Experts of a small language model.
Size: 9 layers, width 192, vocabulary 4096, 23.6M parameters.
Experts: 64 experts in each of 9 layers, 64 SwiGLU neurons an expert, a softmax router, a shared expert of 64 neurons.
Training: a variant of Muon for the experts, 920M tokens.
Below are experts of layer 6 (counted from 0) of a mixture-of-experts language model. Rows are named router (the router's row for the expert), gate (a neuron's input weights, with its number), up (a neuron's input weights, with its number), down (a neuron's output weights, with its number) and show model dimensions 0-191. Each number is 500 + 50 x the weight over its row's rms, rounded and kept within 0 to 999. Numbers have three digits each.
After each expert's rows: a language model's description of what the expert responds to; "comes before" lists some tokens at least twice as common just after its tokens as in all text. This comes from a sample of Wikipedia text that the model never trained on. Tokens count by the router's weight.

# expert 18
router:503478474441475460471572542498599485552434512432505437489473481534419525469561568558428466453586595554443469451496403443523506388417486426521437378548477496412513453531514487557494548510480467586544466534460466456474437537553420479578434443486561515444438461541468489526378551507463434440531461501501434460487456543568583544506463512561538514464452475430484525501573513546547500509489486517437508521597543515494478551477538541542466478492563412498514614503512416518517486521554448535484591454539522496639526428537470547513550497525443378511453500585501608453444479473450525525
gate1:507447518595484540498561531411554536452468487497445556500497546477574457466543483498396491485485525442531499546493543560474521491547507393431553536540531530443502513591436540462449509445540503621543525554453490581499506515539470476504433444500496454481483450564501579528458542537574529517554530494579477514446531495472538648485458463539459415523468588491512509422603510513566537525469507510550462511552423443534472542550457638432452444625488594495476590456552498419435547480361584543475518579483515501488527513482456453483535508427417524484451452468499507621412564468498525496
up1:473403551497558502568483497528515458468450409511539433541479598548494533557478486496524452610505539520479454463463471456471462501519517588516529485521482544528458471433527510524610523555504542472459468511450504584445511512506474511528522524480482538457543544521459395506610529456321457543516500600578493534452487590547503558410427442591588559503481585546556467546439466426499438458494552443574491537564492510462524481491470569539536454484424545524454633411475486599444569496442555512461497444512537582544484568524556485504508516467435427526437476566487377559515557521493532526
down1:489508555523510461537433552537479465458565551511638596384594460447569471534530444522427474545539494454478467419475574561468454464484527538493527455605521509513458509484495462469440490533474566437505443419577546572560482504458523485518514433457482413421447560473546540525521607568492532471549546490544456500398526524442524554528497472520535497499426513537540514514431503528545428586569635461493446571481471499478508519537506504491437519501480571507433488445413508460307510530524513449676419474492510543422486554483517481569513498514529405475505536455514495530467492513529526541
gate2:564440443503435534548563529575557507499601575480550444582447519537451514548445485478474507541540425467516540582497481511458445427400463464465513585471542468481496485558564569458530466525479517544492489497481530458572559525478430521490603474600544537466533476547514589478468443502519422577468456506558492462448573447625515541520519602558462473501506507524536483474568576482582453495410465365483464501485564529520504432483423431529492472466550501465478583517630545509372458490444510492465508521461487441520470422538484428586424570443504515568454415521440569510431543528526539534
up2:489444429482501380466564456512484469512515487527454498503540569491465432513454460532577503471609535463574531442497490440566472526414488511483406465519547590507585488409507473544514504453433470512569565440539483448379464492501442476486514483467407564568419423510496578491485546495427507507471481537444508390530462489510633446471556491539455520473519445502605498512560545419532480508472517427503464552423555488517547463432498543371570494455566496507505490531480423453574544578513486500456569594520556541423480486434435518407497398484517491394479452483435548456546492422496503449
down2:543546488455544446520619530491600432478565401549528514546503548482452517478508534532425494465496502463567529465469366438553435466525502472425493438475486491524512481505564415589465521468460506508546533525479483506542511525525522572484535539600548481607396480531518496464483537528516475500432472574568455486411530455496539480441517403482474562439556511438564486550471534529519515541449555532398522451580397496603558477560490517492472459480535511495588563486447377507577461485516554526466592474627523532472529488472516574565490510566430492455455501432508376473544372557466493524
gate3:492499566511475512500496592489449474445462535536536432534579374512566510507470551486523515478467399523584483464496453411449478490460413487514475453577576474472538608497400517526452527484540570513444520503515491513522537503507518495456564472522513497514536609476531501580497471534497411524476464543483452497520488443486480535422594605386511599524619553489469480492510537572570551444515507505580567499504440571504469500507479481606544521485457435549466483464590511400384396534469397589497429458556416507529513538496526496611538537467456446573451480514476514407491472517521503400
up3:548470505551480568492503570495475553455392520553500511438492542488508543604504576646398507571530513465522556534489472456517420512519472461598493542489517540446484455600406562423455544440472520571531527537587451435438432550420406455486422534527566579486509539519484517444550471508481468505524510404515538540401525490494566533472499466506542447614515431524514487521523523549529521497489455684486464483380501539559487485557451468410452534544529558486522550440471601504598529544477526424416516521492419483520493488500425461434487494497510492472490512463540483538506532612496464485
down3:473472497480511545463422467477483579501498569532497469509570505361534533496453504448407509460466533462613454501463574408429467576540523484426464560527434488488530502535429562488523615440449472468401495488455485535495518474488521559553483468534460459566554453450547458540495411435564554435504540498461546493482427407471553603512554510435454512541556457476438499540389426517464542517440608527456459487430514451508425397554460510536566476566458526511390415476513487510373495540519524485456429468584543512482436534516500465457507511459504614524535417432557465556542478473459460518
gate4:427554544450532486440480514450452447498409581372479569570492525500516441501402546516502489502517530444506449376437562495423454569425516523527400518516431379526467558451519501499506551432438579517479484559398485508505514497463478394533510518551501571444474563561525462517567464525533474449523569496557528406517450527498560515463471480531492538461551495426514494469575530578430482486456587526486472551484405591433422519572409533463457529482407541436521514502519409531443461582534566399565411537490530529587475456440507527431485531456531519572498524452504507465504515435492556525
up4:521580549475510531484445414564441495534611417496482597566504481499581448502584471526520507537491510435568544425546516525559451511469507521489548524589468470578526493508477594516479482452403549554443519523493442587468556454442456487579467418473541535465444500420485556550633400492567493504528577513538385473513414528496470529458417460444494513474569496407615465524535484467433542516518526428475440468516472523543491435540433494516470549542466499445493429465534450487491514372486583457533621529481472420571539514513466445451459517448604506500548460503529511514591521552526438496
down4:525549441553469577501463519452588573452586573397545403461563530453527520442505529573564491553566497380429580521556518533465564505483572558464495526557553578479558462554517522524487491467516450538498489530550604497567382477510477462522494524559557485469493433493445581515535552498506525449515525453635460504492412560490530497473532446515396514450370487571506512548503465420480454545528499566468554477475511499487473483477540564488514490432540394507605530422432459458581526586551495503516410528452475588508557451558518429534531558515499483465534434493573507538475511579411473493
What it handles: Country, city and nationality names and their endings in sports tables and biographies: United States, England, Kazakhst-an, Indian, Macedon-ia.
comes before: ",", "\n", ".", "ia", "ian", " |"

# expert 54
router:494534444521547443455485576520495512540569470459425507555505392535461423495486475537488479544502490486581517510489485428558474504504484468542505423582421442442573543532421598414433453396398500476554466473411570580500550580507516454463522515537418457526558416503549504518526525490510598521472499501548469430474476516597492520434489427453434464502562444501397541512511525463482429605524537431585473374582546588595456542481475509486510446405567555424488428394495513447529450461508478470443416546513507428507506450529438511507522503453515554463498512534509410462485549560545513494
gate8:510405478524515507483497547595488539505499514567517517543546425564463516594509417522539582390540583476539335471465605506487506473622550484558482484556540472564430556471487528453407474463499342418503503519482554472457437478590574475551492473547593551459529558529561511566562570431481540442540480451459490569527542589418505513458419476493511500520488571486606520473498480556559488467498446532469501532563475527469433556454515437404472495552550437567538586545533500533476555536503442488505477555480505545445517532435461472493461449507518546479447525513471469416547430433453485525
up8:524476516554460513400540589486460472514568458492469492472537460420530497549439521590454489537516508487573525475527489458415536536562580454507427549477525527453567574525543486426580382535487497521576457541497489615548485570528489485540571608453496582581488471434538408484403434511499432583516507531476512486431464583503431488546561498521499560534525562432540546565502533574515581451487478516529563521447441465506521453400500514585461462434466638498455546403537555489517486490355516541542480552503566460549485482477436522453458500453434506477492510563568543521385523542528525492
down8:547538447478498485533382429407422456521442513443525538503464496510553485466591451497578564493501477442488499521627503498501540553521629495539537475525491561501516429542495461501516523516491498454488579449474433548505399471489478522412506502470424573498517510535449429567385623472542508431517430525444492480480515487513465472429494535468558511502490551482493430497501555542527489429472442488514489532616531460419429438494352538485476469490540497467564446485502517424339536571539484471456512591452402488540428408534455478449509460532501468580539508471460515520489519441455377573
gate9:538469574504512504451587545518541565542535466475432399611448560451457461504554510524515623434460549516430574476458437547506521466494477533485493521474395477475387529531467499437501444531397451487511530591435455481490455451514424482532466613463504510408509503498638420453476400588439459446487546463461506533483593462589500540534462584489475513523490509487570577488525410458422574464477500500460492554603511463546455576479524497479543478589502517527482494497573426463415443551409597553497554491556530496501407498509514500495603499490537494520467559427480505495483534537454482464
up9:526443473486486473435385477473405525495449466513474469546453565559518494528484420453456492558356524450500427514494533535462405486480391575460473576543578570518449448451569465480458525610556566488527451549525503477528455505523462506456494474607550477473543549511484486597524399449533416397502509463417517500485531596454514429560489523482500613488480517529484527556515383427470512547437517557509523480482439584533463393591553500480504452580469562448526479547421574498525569414516482525500530519462515539513465437475493496535435553434476549538471438545509538511467534600543580542
down9:478474537468532484458556473422434511523505466478481593488509470431483473491605413470426566535471532504548458449541459569518449527541487573546488537556345482512497553553531441484547515539478510460539424476531438545391464560557515523451491403568460509509541467497469497459505349461546476467421466479491514440623536538457530370493527419458485568542543443550494523473538559569455513480500513503545423427477478608448538463597528623379495491478464451451496532522548560418551500515465494465463480496462542498441439526415527485482448543496465559473507589486527468561520544587484514592
gate10:521509462518476426479503527498512487485593603502480570496495516521485531446510613502419559362406475506491533563486489423469506341492490501548488497545410498509508538433521453437476498553530447581536552488520526540511448558437502558493470475508549388494531378477536559478555524470444524531520606505474560491553551518473425494465480515515546437521527488450486502469545486451579556450498481536590542533542436413397479493560493525566497509543553398511488472513423457582610558480525580469487533511540464419390517431506531408501505508462530475544507395453459437560555492488487364503
up10:557492439543441567513405614536515429511534430474408453425440513469501569520576528544548536574511465472410579442440540419517490572461449551465518452532445523486454395591526474466512490513536499459456415516446539497524475540575563515452448406387373489536497467603468521555534610529422424493444563545508525527524476423483557488496525455551489498529521483379507517433419582461425479529551459501451487483488595454446455541441580535497562458490497464496526479465433502618585561537485469500463535525525500528506523564519524484457508447485547512508537445468483499529464588544453464571
down10:478509369514557502510470503512519594554482609467424515557509467548460415522527521496442392484549509511499571513518492492599501543516588438515581528534487508470444440605500563549501562446426439478579525403515452537496540470528504554501507473499455590532526489490439398488406551475567528524469513497596484437538507538524425521572513470583575424492505462553506492481491502434532452467419545458580466507457521617496455462596497590536546575485451525394462454401521420531542447508496507446419524545624477553471582399506456528437516456505479519494481550455573483485481522550502477498
gate11:519555487478516627503615483484471477490494475532470588501549612432540514524575651526479535470466548516516478530459408528445442519533589452545506380452522372422534523557526486512363488515443471553400499536588538523450437416370494544551453471487484444519526426503494487458565584538543488534440544439552446505566493573425543516553408530550549453447486529507472422519497542591535498483517486459489489499502453478529601528496441478526521487485468453438520476535558505436463544539475430497552529481539487477492491514580525431468493558413444544521403519471483542543451493470423534530
up11:525433541365507536588439474485550519450464513569527491528506550539516563392566487560439504418599528554513431510498488491524575482508553562519533452400442445574496415563484500521552559609419468488477476513460469442500539497523442487520473510452470456506531559501411506563510480490556450441469460401510399447475519535402549562483497426428490502498476586495569487444388532451437494405505500493443469495525528525500532476564433494463567434465563501410534482539464468501413470513637418521603533577522586491549500484417455509404528456458478511494445484538519586471475515513526443507
down11:530513523536459525513461538523640542516487551448583491495567502493504462466481569498551448506536420482541512490417462458476478528530551498534421431451551450519452492536530541447450582468516468519517523653553530454541451446436475488576559434410609532513557557560425518444576519496520540462430596539514465397453523522539548583531469588583497514414493560608570439501519557590540505490531575537523431465501529498452573468560521558496544485520549470481501473468419413408494547564531482508470447380514550538516492611534592520515538502439508501517459474528536506505527455600450453453
What it handles: Space tokens or words merged with a following space (in, on, comma) right before numbers or dates: 1 December 1943.
comes before: "1", "2", "3", "4", "6", "5"

# expert 16
router:502529478539517498466470566467551512544443586537469484464475465542542518535501467474495463501500595433531478491467538533450364492507507472526522557368582528478569527591556496460532534591516526566470589525463517445455498415574453602536512477491408504526510631436514539472558505566489527407532565522518580501498504484514570518514482524523434452476459531568452463532476391486586512502573519565524488523462498422528546585466436508447510471527422593522553479545610540529439382595469432494440502459502463552447546632491501471458505546537385469495536519452511530536536559566451571467
gate7:551428548515475523493549548467457489548358499533503527477404419510427491475578470517494422477525475486519527545432600470537447525485539511392482564478439403461468539508552500536479604488524595441496500552544537499526462532571535581511473468530595569533474504562542505497512478475496505368595491625510544401579422490385508529506535549495533558536536447503518543482474490466476556628430566458485526491400387522527440410587509378498588478540426515510510529468466529447517553514518493459507486499475534586521517521471431493583552420478494481479553479504454552504446492508511535484
up7:507536513427481471558467422547470453513519468514420510442439606435544461370488493494486493509605532429551417540513545477433500602503431477477566575540451517526524448489540518452467475484551369505594532523576520449451394454462526589482486510529598497522526571464462484501423452515561562551470520482536422500481533548514602468483436509532433447494583436500460490524421555531496483424539497532503495499486475474484573524498569473482482458459605498573526494507511423530620529410442503520519509477422507441568479517504488433456429556507637471450492573497434575497525451553436412466
down7:459475529483511495433515573536510457552466413565397535537512460485460515448518406567505476444440483472519516563415382494533381573571517454545459465490430545551542557481540463551508426450400487530532457463542489559504497509528527469558490472523600514473460477572482452488566425527507512448411596483419509575442457489412450464466484485542510434501518431416417542461453523504496497444517474390465464477587515536493523504452533582524444463492456459517503469316451457511522528388494573484506594511531538497508521479549449516512423490485580553469549526578485493442427450417494583534
gate8:501550545477498509434525437458564481449460457502455487544417540597469512494487570578482592541505493591436495448466626515458435565443554492495469484473534534459512631439462495454574534506429478507601555395461522528529490487636502494520540492462417581470372410542541514515466486502515536548445447508570481555426464522586453419498564513519502545552534561566505448483433546511481411605572567531558510438487507545412513455551562493559580517536374536493544489505464442524505566519502490566546543522445474467444505509402475504554568445494506543550462490449473497444474496459561490484
up8:369527464567453581480548511528508437561441502484465540496530443514413511498513425439448531545448530468418480562522521535515499523426525471462573454468497515472510525466535536564482411418526482510598532612512507498505559486551489451487514464514622486445604452444495571530517497573483589522465565498517502475599573451508502469413422489484413469525550619398495476478493486507539558451462457565507559552582550460535574550619583449491562581547532563455509479531506543429489548519500474427495533564531550515510446551459441481515501597584498526541569438446485495444535540556383522527
down8:496496456497583408496570440546487512510518437510552455594430531487522489522524484489487442509478597489506508495556573550528501573433448500595429550452503508549454473524629466452544433449502533381494473501464383469573475550539496559525481515453487580516583532528638493450505485534467479531510475362510443550500499468464505441443435536572507411485449464464461474453523416514469619530618470468519467436508469429568443483482537476408494532473479463500527502466521447539593477499423528532574551525389456448554429595447522579453509541538509519536505556525527498516496466437437586443
gate9:392527489470522560479481492513444467513460484502500508448589573529472496463548553444560452449532600508467518582499474429526461542617507518491603533495503531538551522514514530428497488580406582532405502598512474523444382616457411499487443576515453525499470486532443599568511490606528482472442477596500480518448471542477484465510502470531498574432485508479528430457517528546506451535530505539537429410530486507490502574446532487523441488564514516536465424453525450521447427513560447489564509364511500405392483522477420524474481483515470531552544529523496546424667502446461448421
up9:433520524474557440522524503561530395551457518401537543484548571502547546462564537539448402488513553425524573480471485517599526491538531435517460509496492489538407519495459525462499513371486500428421619557494571520518507507455525554449532458510517495594519506476438465419488546498523475460475444504560552484505453527505546482497545436478553490441508507476469490488467408509548519546455412534493581596428482484376406517500471477484523593510481457478534519474649371471517415526519528609437468485423498472594464546542491461576521473533576592550509488526510619545468484561544472565
down9:514463486461543495502616589497516457463470503446516568573547444518525589484514480528610472602451444482531493521387523455536524515467488452499487482495480517454485466396550482485476544468476438512475495535512513491428502563522458479552467515405500540484533579491478498485555480406485540593429527496509432491528470480513576535458565528580543628489480548407608478385539556531473582536518488481478442583602397476518534428581452438510451513546482393574471559461485510547523511603467492548465459581546519597470468505499424527449429437451454499624520560469470502517505541389508496495
gate10:522459540467525560426502509512397532484512434427551468435470520468453496498415582446516483561474483522527448479522566506520472545475500456572583473525576496403555573495551526557424409417486449493609446478575568531567449587528467497542502602489574465506432554462570479508402482478507435459580593519577407484492549502463597459423484432460477563503460466486590543500583468480553482533485490483513568524454475500573467407460501536490480484514509467501542419397451413462493504421478470534490545500411564493624523531548474532445480519535497389479455510542527502509538472543473545620
up10:496452509596525507516514480440442530514475514535514505438403648479426524488544469407571447495437521393499458576497491492526439501617523389513476494460542522435544509541528556489440411523488490592586510412493522479434462469418576466472553521476424525571543458511457503501438533440494460543578477518437540364492461595460486506542369537494492567515459565461475475555501485457549542490572470403594452458456463579478531502432561517502448538506465523421475439519545500513549502475501523454391529569512514428515561555423505518519517510507452501489420455588570486452527490499492521403
down10:558453442507550420567421456397498509433587436521481542540496508586525448511510482410464552461529448466450475510486487453486514372408494469492494531479456582511532508500404466470564503505504553560483549522470510457493454443516506516448397530496497487523495577512497486607504404476552494586549473562528515523466506475443564465431413458494475374518506501591477514504424404518553558532538518476551494443483529530473487516477537506478481506388515570592482463480523533571456418478543538488506447455418507560349596486507558631468519507477391502510503429458461414503464462521510441395
What it handles: Verb-like word stems, often split, that take -ing, -ed or -s next, such as design, direct(ed), form, trapp(ed), pass.
comes before: "ing", "ed", "s", "ed by", "ed the", "ing the"

# expert 46
router:447446544506457510479510466568515497485512439534453598462483577535540436425504510510522549560564564474528436519509664593439378578545613504514546460487578552424468536564508474491427457464479522525532571576441485459610387534543452555493567493557460482482501518437492538562488492501518525421508576495586505495516496515535450479488498472447524440482438436477396597471464492437512501443548503536454576451472474437465459554457559603444537492454497540510536424579600500531449471427442444439434539471420460574481481573493449575510539468505473478529481549421550531453519488451551490528
gate1:527568401523426533512517403470465414500501536581549520463539479497420485519460469527549525418468405492420534577432483464561645477485514462451506484472496476499571487499507440367507415478550476582497495542487539479444555527557551506517438486509513469440477529488491550571519491542487531460506516505470450543416431433551465522442526539491554401421487556510499597549492496476611458520634558534524482484466502467490536584484430469539475498539565628508512513443488531483533508573515442512563582426370513490493561443568448467549459517439523566528526494559434420505400527458521484416
up1:535482382376505450532454490524466511527534529578490517511488573496516424417455568583474601523566404503462508439469539422458503451532514474552419381504577567571473484515522519533439504468496501495479499532558480573529505532593507524478431539353467518552507560505445518538456422552448520560413472443453452487571469492523449553545520482562496495562365521471490551469518548571477529470539446461507544524428402617589571533484465494454493496615581479561556541444380527545555456533472478527567565526568524489461526514528508487511498526457472547461466420528487485443526467522432499515
down1:511414511500448449519569468496458651454523490495422535487575436387435520460422545494497451487460581400449469450484474517537546500536498481534459490467447489533536537552466521493477482565526509469533531582553614494469398487516524460488491458487510531564499472517473488445436475491511575485570561506581560511536473469450523502456418441458465454517540469487505504567370538488497518593544514417504559609403539410563507604499462439589494568425417474507479541626527490499519494545541539479519431436502472525444517455499522443516455463545534582453395438477537538480507441412462405577
gate2:544426420532592496443545425489471457419469500569516537434582520638481468480452466533516455460522431438560501503533519519517483608462485499502446473500547504559414590488536575486431456496423461516492512505461412501509538428501512442555409551417449553468503506473489442409443576511480572459443477464464544470564401536472394483473454506485479393441531487490423439530427573495487473461477445489504453537521483557403573448527437491433408519489483474471584600491452497405432407518478513532458458481474447478519583537557483571460442515536526462434444538553556515437510546468412499461
up2:496463463445485568453475524398506423554492527487476493487573492527464450449493472501540506614509491483470555382521449488521484436469506485583527573492444557425426397506463529517593541477381515500521513522606495500502452520469569596453545523552444614609490482569626527481502504481479497463529505520517392419525482464473519577453461481488459381504518397445548397424427567509499491527585503487524551574425447561516447502507513492532558504530532467465467459515588554560507458528523398419557553420548475536464603524481456484510524452437532432468456453483497493504496562508461429524
down2:525445482458434538538405515576497476494494472480577573433400524466594473555508514473535458438455547450450505513482529532537433516522533497533491474474489538458456537424520486576460482561479494514555427460570519418413477505447589529517440515615495524475490554496521505534591484508453540488616534500516471490483534591589525593475477496588577514540511496452483476442399506615469482515555513535411475606516486500473527482582401490405470543433488500419470519564524521549458463464489573466456469535492521442537449468514502507612463520480502522592576498497510492514663404620426526538
gate3:543455526514492479504511574467483431522443537503562558452470415450507454470437489535505533507650560462486521534479546490555528495481547545631427474382550597489498568451591558534583472481482459594530476562599494507442472461468486511572583526597565482491510558481542496546512582447521553435573570427410460492562536480492496529525468532505455516423407490485475546523574434380468503457551578503502532488528487534564480559534468516452544497451537427567508476425575507496525430514449581542480483516442473544528442525495491560582493379467479509484566522597474489378516485487483510572
up3:572579501556528438453460422472453480391432519531498511515487474490536512455454426510378435470561475449525566512473505501486467556520456490426456481509500494508468584455489546446565489547555390545504654587540543436454514436505460386449452580479522515535491543530432493451535455448584490490484540463484491521468561488487531513472468481588516517534563514502523447458561473492406515473504593575519499438564551527530452489437554447512540514427399541490542508393514479560491628445403441456494469573353506538468521497510563566538497564525487550441529562521521594432479544568504497480
down3:500519520494489474465475445561481554449526437465478433477438516490459370487538458453454498495441617548499520480554497497510571504434401538525453445513450544611536585493515482485482469457461436559510525468518521489656459515582518440496534512431403426505450474509607411481491563428394585517486470515439582478428493548543501453506464524448466462450552377499548507508505511478459452596506530569486473540423537435542508434494398396515514477493523512515465518441506404470474517542506448390590538481475454497552480548567567487510481498536475539588469485582539593565437451427508486523
gate4:507447500472570475524493480498548545510437569500469542518343470480559450518503493457500512380636484552447515550453492496426508517588527423549569526474459461541520537391511479476412486537486539490542458481499513524488464512493490503461522546497460444547459521525559514547501473549483468472458442477557488544507454519587503518579542533464470557473506544395505462454453487420528443477490494594562505477480465479486534566446449386542600501593500418372591612509557565574467510528429526515502513499414605437565547516445501533392523485459624498526449550481460482573450580486416481470
up4:499578540498463516584414547540544508505470585586509453463507476546573550501569496503597546475439445465535486527536443535492492447464485543516418441509499405607445501522515427524572481513415449475564553496433530563510521457444430499530468509491505531506618607458546513531527519512525497387515479518433588658452465544492509462516491547480523525534466553507494567533459550462458480433447452552405450474512534486445580438553534471549549533450524394563510474485484524463456480515563529540421429500488601493601535461464552479439475476544580524543418470530435588540550580524603562463
down4:447504538527423467457438529481429526465552544423488498526458411388520551489567503472413496462504442482537492466582457420468501509497528515506475541494462561483435540490461585536542570585558464524502536569532500490549585549523576503565524548607518537483466518506471456492469500514557478458498479463494544621496553511492576512590454558418409570554435455493513457517470490434376440565484550509556443583428505495469612490382530450512502579395444532463515557519507493523473490509500571404452458460541578467471549440508554493436523473546558478476549464501581609540642480546486472522
What it handles: Endings and whole forms of verbs in narrative or plot text, such as rel-ies, r-ents, t-ells, campaign-ed, took, began, played.
comes before: " the", " to", " a", " in", " by", " his"

# expert 1
router:556486483580526398532517459465473560549484554552533456560450493460413418436487436560489434512449424477444555370521581456468560484521387514472442512546525453450556531436492577502438441489510484437598468493491501523461526466524473528608490384541485518538530523508454530462607532478595517573490571534557441505490516533468514584473555509562473520528529472506472541573505448474521395512553556382561477414434433517490540425508490505460546478528504509460446494425499407480569548490499515468580484473503521416537415442452452483574507479414494615447528544599525541485494543512443533561
gate1:503463512518424579500443435363543437437514400408544411574527459388490436483527486460486524510485497593431499473410487513526517543488553433481511437522530437594543448486532564472542498460548416497485517519514514436518492504481477415557563667584581490482600579448465561496479549554537501445501495409514500559489437547455564566425523477508443476473537495422507478547576543529502413543585507512501392461525523511460459483498501470436540454511513522477498521540535512475531521543545474533568480609481484471495585560467512392492568430483514519537607495539475518497459506453555427418
up1:491597547522490524468451475504502473527604471495511542463501547510670464478509520508527506451518463525561446608436494469557483448459484553582567530503422480561503495555512474618566501504423463537583461558488490499490473510420496493497489513408524370509507509478601465541476515464476490460514504516474458425482455513398426459429526480478534459470577471507388498521438458445331380474444502447454533478578505508569507452590556474544509483526530488535519498500537520504498470544472466548486538524511402470553481514386538519415482426443515471477459424585463514595423407511479539431
down1:451433477504421554530446571475626480493526504496425506500514604519433495475424525518512544438539606533554455468489428493497623432522525526402556476496562516579464479545445494477436509573521536506524482451531537493512465476533554495489533589527473505495465525444493558511470420385430535520562494544402370505476433469512502551490514474444516470525534633521537528492555563561488539463626381494516466510515518487443514481417521476520421541471527493622527528549513512445424558427518516448527478630488518466513489576552510550544483533555468431543498383470498542577474474450582467509
gate2:494429507519486594383552518437463493461472499499462447542531518550535493476519513498484568486600526582437617510454453467531488464490467540502496508497559461481495489474559531543530446465472523513527464497552536465444608504513512498513470653539498612390486539536532507560498404499502559499490510523568467485526443477554464570582536522464479397532485604534422535470489532418414487625484573531480550509484521532537483486522504362451538569483408585442518435540502627537467504450491491487444559426474512496470485450394539553487570598475474574452520461549466448453551491418542426530
up2:471462403460512457544531558530550501534540673487513417524545507478474477566463451553491475560487483512525479537451557477431579514387468492488581549507503448519366539509546573525472517494518441545422500475554474588480434502495513498465468467505490544519587552554515593456424504595556460490510475530439481408545520514432495488436482587545443616527488466467493542515483486607504525519403368518447501499465495476430499505548420430461457519570483562471481576488585493508396573428517519506488479467478527487480494537491438443598596448465486478388488565485423488491449525542509590469
down2:337438521566403439571498526464472464420564432488450509485573495479431497515520519441468525533519532496490484555451560554541544419541533487446520444461477519583430402537583531405541495487637520519513502568518416426443531484477484526481501546534480518560463491515422568461504431491467473510568509405464558497498540434524524408538468456535489478560462528416513446545534523517628492452523533481380573586481462542481511474516512432468450461441489600531590585531500546502506505506464460539515558454524545465500541591585540554591504518561487461507504428448467499532450465465415409460
gate3:516471482445568435463542536528438469523512468470465513514504589451582516646512582425467485520520472464449557526534529505446465513494520559531501492539558489509436496561506580481551544479536504522525549543507479552538497457551488541606520499618446523483486406528605511547568540541384493400446537569519417513479529475630435570477430461460573551574458482502540389471420523425540551523539469455516534462495478460478532446533508490538562594507378445560550507539457641506565453514440452485542559519404440472459506488518576518550481511459522498576471494456462454579524481561497437443
up3:473518483500543591525525498524439584529549461498453372463447577515478622483523558481523510445404509479482385549562584389432457543513498545525528477515440524561438497488525563530527553389507536494426477479510513449522463536557583431466521504540452536420513550569430464589369471574501578500436566532485491519591396443479463439447532512565524468545484544517506494485482523513565436486464471510502423592508503510435582460537555462584436557479529497482489382451585438472574547520589516513535578465547460466497478522474502466583498570434528534550481478464485524570545439529470502516
down3:484449552422565521496546491501550488465448450424523523591470513497567525519453469557494436506525622455431457473444495478490523486484529418554548486498524522490558432470448438469534522488501571453459463419484454434463498489506549530482424611474515532544471475532452424452513470404420565566537473514455518510480470623477513540532539483452506563419497495589538451471427504543553597452507556484586520493557509397523398492490542573515427411545551466479477400414562457485574550488557500564529590531517489473388483487508525497431429497509481541525548406455452356586418475499489557541
gate4:530422516542503430487484520561475486560511553537642437431433478423564482524396456604460480519492464471520472478557473503492468482559519437505603488510521511427530474394477538534401427555446503507539540608514478581524485541549505458467438508467561496525648492428573560503590410427395486495477613513517531536541469572498527466500497453454511470581570580473491470420497418461490444574473495497531482482509487547528563434487526460489520549588417539531450470518581527528524485424470522505575492494588484466423452518503357506482517463506485585531530523510527554535535549567555509517
up4:471546483539507519546655530511454569475428493561550544491549418454511406431436510496559512482453499552524482437543386466458551544546564549594474586501485512489549498492524434414494468528542534457557494488463546504476531481472533548492414475591548507547485525566556469522490513543554531495522509550536546492503558516571547511443480584431589501515492581550576481476360519400678462531517537537477471431544467535484523416465541502449462478538439531510434451617539515522480520472541499450484584530525537471552514512453543452540546470483503443485583498562521404512444409611435449511
down4:414461455410495493579596552590484485500520528558443502480536463491533477543454482551573555489526478532486567481425522521487557526583541550655481508489527559548500437467536431486552475482413603454475513401489546488483461485480438507551409495455491541533543449488551497494520456484461479436483498628367524449543411485510482445474436480454492440434515475513475546539441553613554512508516419549452509467516585409475478503465572514468496513517481447452558504481474512526591525488676477494442523599583540476529440512455523520483476497527444474552520460450496632543447450493511598497
What it handles: Leading digit or piece of a four-digit year after a month name, in, since or until, such as February 2017, 1980s, 1982.
comes before: "2", "1", "9", "8", "015", "016"